Below are experts of layer 5 (counted from 0) of a mixture-of-experts language model. Rows are named router (the router's row for the expert), up (a neuron's input weights, with its number) and show model dimensions 0-191. Each number is 500 + 50 x the weight over its row's rms, rounded and kept within 0 to 999. Numbers have three digits each.
After each expert's rows: "gets" lists some tokens that make up at least twice as much of what it gets as of all text. This comes from a sample of Wikipedia text that the model never trained on. Tokens count by the router's weight.

# expert 31
router:486477491539464451374598509471440415451446527492515479516490451459497452478481512482474512427525479499581441567502629693501491478422545507497504520433500490557513483517495513484554329587536498536541514524497499426499555478515531482502533529462505494498453550544494610515482489529522468563468473602541501516411492468569444558487529450358566505521518575570520460520491603461505511550495479489586638558477480454497373488488511537481486500504465484508399515482462508528327518533454525425501490445491465586421431459501519540489473495520604525477497507474469503476518529467464525506
up0:445488465566562371609443440409513515423523507570438525567487561478460504435435490447506487544535508482447579502487525535475549451516401385563510442546514494515445402454601491436452564438448436449593473502501427582590529437550443468487477463509539496484459584498491519463455560529527526492410529445492517458579482421534363441551479535457492466507476550548501457532494513473535473525539567480495422506563492376539557518588543508538504435454501479538502381457452559488441462484545491489443526457402477540472465454530417494541529488487542492519452582596559560556540516503492481500
up1:381503469484476479465471478538439445485505470530486527492502535479490536480411445468392444536471467510512593462468445454518521576435423497559559499457384422511477459487558589516519421437506342480446380469533519472541540480470522458419526484601515598504519533545570535522477445521583461472434428461477427494523505458535443441488508563409507563479412416568541472482561503443446460491473430571529528483525539496439502520528540458560586467504446455584429470439478487506605423497478496515534523496463477524534596487479594458454409502550535436501551509445520540427536555440465534417
up2:496389358464468514579530497509528436510515538461497504504536491493506430489549507488598498498534471554634454442524592566581537440555492474538554486512575512544557536511468461558526452558527443514504461446418557554448511499413378572483513496415501501502503560401531475553529453475482557522465428517455468469493450501568447526432511420538524538487398455512424532406563455520529419534540541527635467602481450537593533584409524580539553515406430509458495473537530585552515518516541500472491583521507533450472441526512487533503547471489483516481484547587477499527578431583505494554
gets: " | ", "| ", " |", " ", ") | ", " n"

# expert 18
router:510628491524490508517495552423496555482477538604488526545506521491500460548529525521445480637540556516418529512523560487567474474531523458538552464400435497633497476494484482498576359502521461606422507735585516526480447437539513526550548480579550518520538559551582467534514427567513430553530487485448476503493572461579525515471479513603462506502500451551485489441528442500493479503491623484536477548496570500457536488575470547468488423475520501502495506437532512512491438522459500498523467472489570441538497523514532516535474496400478610478470515483517459482652530469440471480
up4:480470413505469481431508536477535495495451505452560365549525458458531423458493486500408549473532473507564465530534479514458492470477483597567540439516513491440518527521502519464437463584409571516478478512407541496434515477570508560469486444528481502549487621375512457568609503561412550447510496408520530529465536497455562546577475335490514498512510466416517542436523476482510484457567537449449441423590458526462466506497571564510555513608518528423548545482408588493558503402540502535455459433453414528431554534592480479575511509484469458519468493588496531503533497529430544431
up5:547491541478459473525568548502558397504494534537504547483594519532558507457508551446522479490464499528480454549458512455451509519448472501483470491495580489527456475551531452472546574472506479454513522442429473515516479503514494405408557503485611469442546551406395424467496511559558352515490497358528591466502458499490600472427409566444544462541574572542452392543463509573467489452441486443488529506600503469480532518473603440568496561473532552496544492482510461569506564455546553495526586516497538530467514463529478456486439557397445483499546598586598483390523525490477399447
up6:468579479525470507569487449518534528482488402526426515502474503413628480516468543551487477476496429601468456459518474388426529523569429522381498474557544552453473516588534537496447447483390489462437520450387452493503470497490583539454507476482485551527502508514494578562417568466542425470616478517519459521437480469527603485494545534421466510469544481558503507527498616500398470508604533444497477544501464604541558520473552517522495493533541523512486451482494524486479549403594571524433544519461494581595586541504523414555507499395457486445551485547440448540454590486526514446
gets: " | ", " is", " was", " ", ": ", " are"

# expert 7
router:478475517634455493496429521489418488565494484668512531524489456574498465538517558584566486549469383472578560480442428499585483495526579473472452463530491484614540529517515482482466420460486506622558511417474454483522478506553522472488419519614505465532522419509481625479599488550503532552538470496494558484487609545487554521512525504457520574532481502422553476525499444479588500524505577468493503499476620401437518542539627502509511455569456525474530511477500489474461530507477561457513560470572601454585549418379490477530500485551514579534521521460487502465531535494437508514
up1:413482530513413496461520482548448484505526462559511475522550582486531509486546474401485457572438476551531587563468505485452548567492378588485507510507496540491402498553479498461469409423507321557481438475453538503535505470414527374434487537518587619505536579597571498504521513535483480499457455518418519513498421453483453438542519509505490551457406478484483475527577506417520495451498535509505506506531561541441470519599542425531641475475404514556514483519576525555573449526501509494497526456527497422469622502514475486546483576551469408545515476452476454454523501470601497495
up2:450366433472521499508543526510576462541509487487385591514435450542500413472498556475583494489507387475524520428536581513577562492502486461571449488497524561535538521528585459486544424502552499580560455502485495566501506452478467639492510534446495499525493597391472441514519559510530553543518400586508556461486534498568457558489478463580499489422445514580487510412541471586438507527540533493542515608482537522519570519432486587542538453526401422520543411543479542519551508513481506511444551574546546488499435541501463547457607444495565493499477475631432448567545462487490480532
up3:465499384505515502429477569576451473549492567498470482465595457484479463560510559511478473419565484379441572376518372479521499553476484497466445528516560606557546421483507483591507505589396531584473516526478436477476521454495512461503471477480425570471470464556440497522461494484453474483432432423469597564573517531463541542509505507569473531520535401426546485421486540553565480525578491554564514571446491497551421464496453460510539500430510511478538549495512451407488469457464518449589476499420480504452475573501445520430395429410506532481515510531453552492627479412474490534
gets: "'s", " of", " to", " the", " The", "="

# expert 45
router:464478496510566472541422518429491319473417581493461564506492589464467463495481518579580471531510533496514599650542595563522515554491563538508536519512452482580523497458496521489444584478494526514510523420437476486534535540496526542482515502491475548601539415476464604498630508482429570498534576424485527558509487493538464499458520490469533545525480456520475480415513609514487453503503512461463516463523572435611505504508517636475507513478496481382540511480454542477415470475477493466486517491485495550586378520455445469521484516550471533519428489526427488458624426431578530539
up1:485524463514497569459517488532492432482488485469461502526534542476484545534476466462506443534532497457482523612513525571503452586515461497498526451590418464469422467482490505475548415462486427466498414415503574540479488559435546390478541495616495499462566495567591525515528503524454466461483490524517442475478483452499461496518447503477473558550485408503594455483633532399443461423491491543430605466525548564482447488561559445551653462575409503507396392443518462476512398571559504462544524511521506452509593449472534414479479497498551402550526453452455487427499535407574512443
up2:551411452470515497529548552512587416476517557524498489539449488568520442487544513474510515535495481454495545521473604581608531568605510478463477500476532444488519524535552471502519420599488502512434474553493531566475534563416376513484432506423454433508512603354460432460503474446533551505434348505522490481493470423532498543472470439574528560505485507524439438462501514586484492537614583459525440552472505465495556484387521586499587471490467510459510443503540537568530483487584502494455480591498580427460406533496501554498574502547556572513425471568439465525540440489515533535
up3:476514410544511535334437494536460538459525616459428520439535424591407508554502510546515505502532500517479493396483460464551596547448525495480518464442621516474473427469474553587520529544439479546442515519365414440451539501549442515457495502481494570443489474533472520503477435531364481554481485421507521469420512531494462583583486483508493461516562464532555452487485521555551507470543538551560475526476429532562459466457504491476511499460513497441517534422534536499429446458511528501483505400573533524473554519535464444566510355407448436444530469505495520448599547371516476505
gets: "1", "11", "12", "10", " of", "18"

# expert 10
router:549568571477443509493551527523473511492513505503508512510507421526501521467528465607516456559509509451480555480458629531526490555471447499511502497513483514626522496541503483489543409633514660509471584343489519473500466421554484476482558468422578543601528462491492501503572557624520534481494525470413490389466505472528476544486428495578455598483469532411518485360510442508601440396461493504569514511424515523467471477575516478512512434495513510466441509498507521515514513490508461493528486486548627424530513490387517483499431495589470516483514488447522475551482511522471369494
up1:435544439559413461490495511552495478508493433581485562507483543561498552550481441483461497532534506518473491521469527563423537608513406542470477519492406422519456504507571567545459439484540460474439421377461497549478485539436520422446523450526499628489506457550513573456480468498540428486471472506561485532542515450528455412464501530465394559525464461536441488517591509447630533446519465559508516478487449590452496501577559452600604440579554445529472431436542528507620417454533491500560511508476550499449520480495480387450492518564521380588524542528575453497471493513530444446
up2:524458334428462446511444521494549447674465567546517514581425523520470404473519492549566470474571484548532572413554595548620581565520496474550522536551563534526546524529488448506474469481494509496412467462485574550483479485469423552458520439414417521539486572438481469440478535483589527551522418521518459412524481468581463522490526540577530467516409489532480472477566448564498499538560549418590451511502499538531588563444487509580556462485475523450581413478508466588585484521547466474445516532455509467446440497553492487452501492544562536498437484532496462453444486457438473520
up3:393430472576516560439464580556422522553489529451409533481537493523467415433517525450427468507618448483522532370494504491570532532474441476516467485482606533483433546520539577567510495557400450480497494543502468328454519393512499494464540503554525496401558516487485508516494493576429480462461511547446497441476537466534537504520476426496482458449510386436581500527454541509537538499440496535556567533497427503502430449461507384525537418453553569494578503534445505462527512431501501563532438472600566532424553478524441510459490466439465445525559501541464536461542550436528452406
gets: " |", " (", ";", ":", " |  |", "% |"

# expert 36
router:490581535486540494493487487433512467543398537532530496469504424548444474594550429519664503544458539401540474585508526526486504389511536466473488486549562547483536511522496479498436367502502507468436522530571484513592551530492526553533524500550527568488421504463496566568497542476483411567486560504494526476454499483346517442497522490439421496518477716518480483447451553499490463432508580478479499445440434475501392522564485387484483455496511469535460467514525504516522528514515438476509455496496483494430494477525451321470511512493561455527421486473503511511498424472582433536
up1:454491518466493468494459462525520515478513490523428480485533536552476570526454437421422467506455478443504447544471495539494532574545474531506488496521413440409448521483500454509490405406478417553486461425554484508524549529526577515500517475477555567463569457561595546524413468477537393508594531489449461537524547494523393358457492462463509535511443466515503427489538539415487420493504504550470500480567520517507454494535522332527662509538483416583381504449523496555595437490493506473523459515518524469519607526504492492457485468539482344502505461474566512517536534413593469421
up2:460375376419441419570606537545599482543523528507484465531491512475433397467498456490575530463552423544516523475528587519616542510538468462558541529569556533603593465485551411500530466526483509529525438452405494542548539493450486599506479533432472421574469553397420470518481507469545498540486458425572499519511438493555513500448500495574493475495448502537461509506473467505548403506494598524558484511493493453518536525515609589538507421432427398421562519525458535538540492500557533486414463524513482515531451518553535577502499505564551517525434510623436496518562463481511480525
up3:467444481526531525413485467532461539544519526494390485496607497456521487532521537508502492481521481504547509461453560455485610580443453440504438484451542538487499483488430446573568495529410456448486567577460420468468566479457532609459532552401478599442484448564522529456538449559480411483468416468441522505470572459529479475576488460559527462450575388459565497507508533535578459524492504562624539544446469518556430522586472464519518493505566517432548525506404478539474458469531516518560449513533520498472583539536445494408437496452489424501521496585449587507647513372444469524
gets: " P", " c", " p", " m", "p", " b"

# expert 25
router:489579518463566471431516513529550507522536539627498442513526495546539475532494493573474518443468531497435508585504430556648471470459558448471503515483440514537533516479495462513493471434548495536565497508495473540508543492512496467505591480449513538492421421642523498588598458488449634476504539570564491469454554596404473520465535486544523552336496498421430496480479568517520488503466486497542610447316486428523524479456589459510490469478460476555476504572510556486487520499479589450520507462528591513461507462355513578556490482475519501445501491456496478430550539521439532495
up0:571480514482541388602472568432575480457559599553455593646504602565435431512432505422456416519495523424475514497539534516492554510538491442560476503476513540518492399435612527485450567435478419431547500468507444610492539399561465475463517443549564467498469556506521561425515441544471438489429454469513520502581525473569514471487483536495496422520503486527510458471465485531459452588557558467549389491495522483559522431586538490496499443399424425463509406481558501495450587500544487496419532492454572560448461520488486481521551470461527511512479520483546458435550494432500442514
up1:399463453496526450476498457552464479421471523583445493524519500516535499529402394499456523526489470487465481539436445595542496603486426519479477524428510518493472468521548518488533459423570385490447372398532493473497519495449456437405557482435499595452537491532600563497560507453550501439485509564476447505491450551521508463477433519452511511538427463497484447502584544403437465446489539563537591432560542585516489535551564434619562484534484469513439402435513475554537524560497503516537517485469534483444635489484510438487532550508531342511583491456500447495518536461543491420
up2:485482450474497497600559580521579474459475545486420577530517523468428449503495549474510480505494348547525541392505563569556510508511544515519512508486617519532579508547573462478556432507476543479515410496469469546486502564419401599443574436404513495571522573447506473486485508492511552477502387526504487452528553497500427501456437474534534529427424562473489543491492494531520424521513538528474445587566519493513567471448481599552550498492381436462479462511527523564490423481515591559453529510451532436391474537420535556559522450521563568415437489591532494574540446560438476537
gets: " the", " in the", "1", " an", " of the", " one"

# expert 5
router:546548533511512508442541510513506481444524499496546483531500475459471461475488453493486523404519554439577638588501515537465465558527517580473508372485473461599521492519515476475383444455416584606534532563624466424487512417562477515497463528618448450453529434541447618478609460463536578445476486465453492471520572504451514511523524492447520547496504538459490457407476610480444484469455515478520518467485629439370414516468456564465470461543471521461463443439463463472460465473517527474546512495480616549549578545472468370521504508532479489535488578504489520502502563516440499526
up1:431497477525463488462474483574479446467521493536490496523468594530494533532531483384406406525535488486431546470451500533513468549419444549547481463461437421463424451501555538516512401437504473510430435441573482478493563483418500397508526541554509572417620481501600524527508500467551449450443533505463455417511472447497515465500467540429491529541469386542543497513564538421429463510473447557482564518564555531418484569539557486555641495512469505549423413417509480510611511535507539545533472493473492492566601427533558475441451509552435404519528543457531518432563562510599505474
up2:461459376458501506564493526491641470580448504498470576539468514495422415513500523498544533511485490522577491536530570549611576483465571466530442471547533535542537519493479502478525529578448531562500478590483519543475513516445409551483513485450490486463530499386484395470574456469547571496521317527477478549479440496497461636492523493524464532381488435452477547411508423564471438499524532536551424540533513519501482534483516518569532528466532462440621438519392564590544512434540508489507544561486608454445420556492513523492538456496533513468508523576499528478488457420486517575
up3:473498373507434466403469468505438508509492437517524574446546476501492503554489514490469482479473518423456533452414426501632553556466498523450502467496522541497446451487511475584588523568418518512487568578493418384457566476472434493426552544500503611487489445530472571498463453527490426512432474482445544545590526452581547538415543434475519424490511435430597438554428600489576495583569531571538475644470483531489438466426437480568521462469465503513552558549472490501500462441492491484543470471548566476475562558557473471473525401427492548521458599527441529496545510483523480543
gets: "ing", " to", "ed", ",", " for", " had"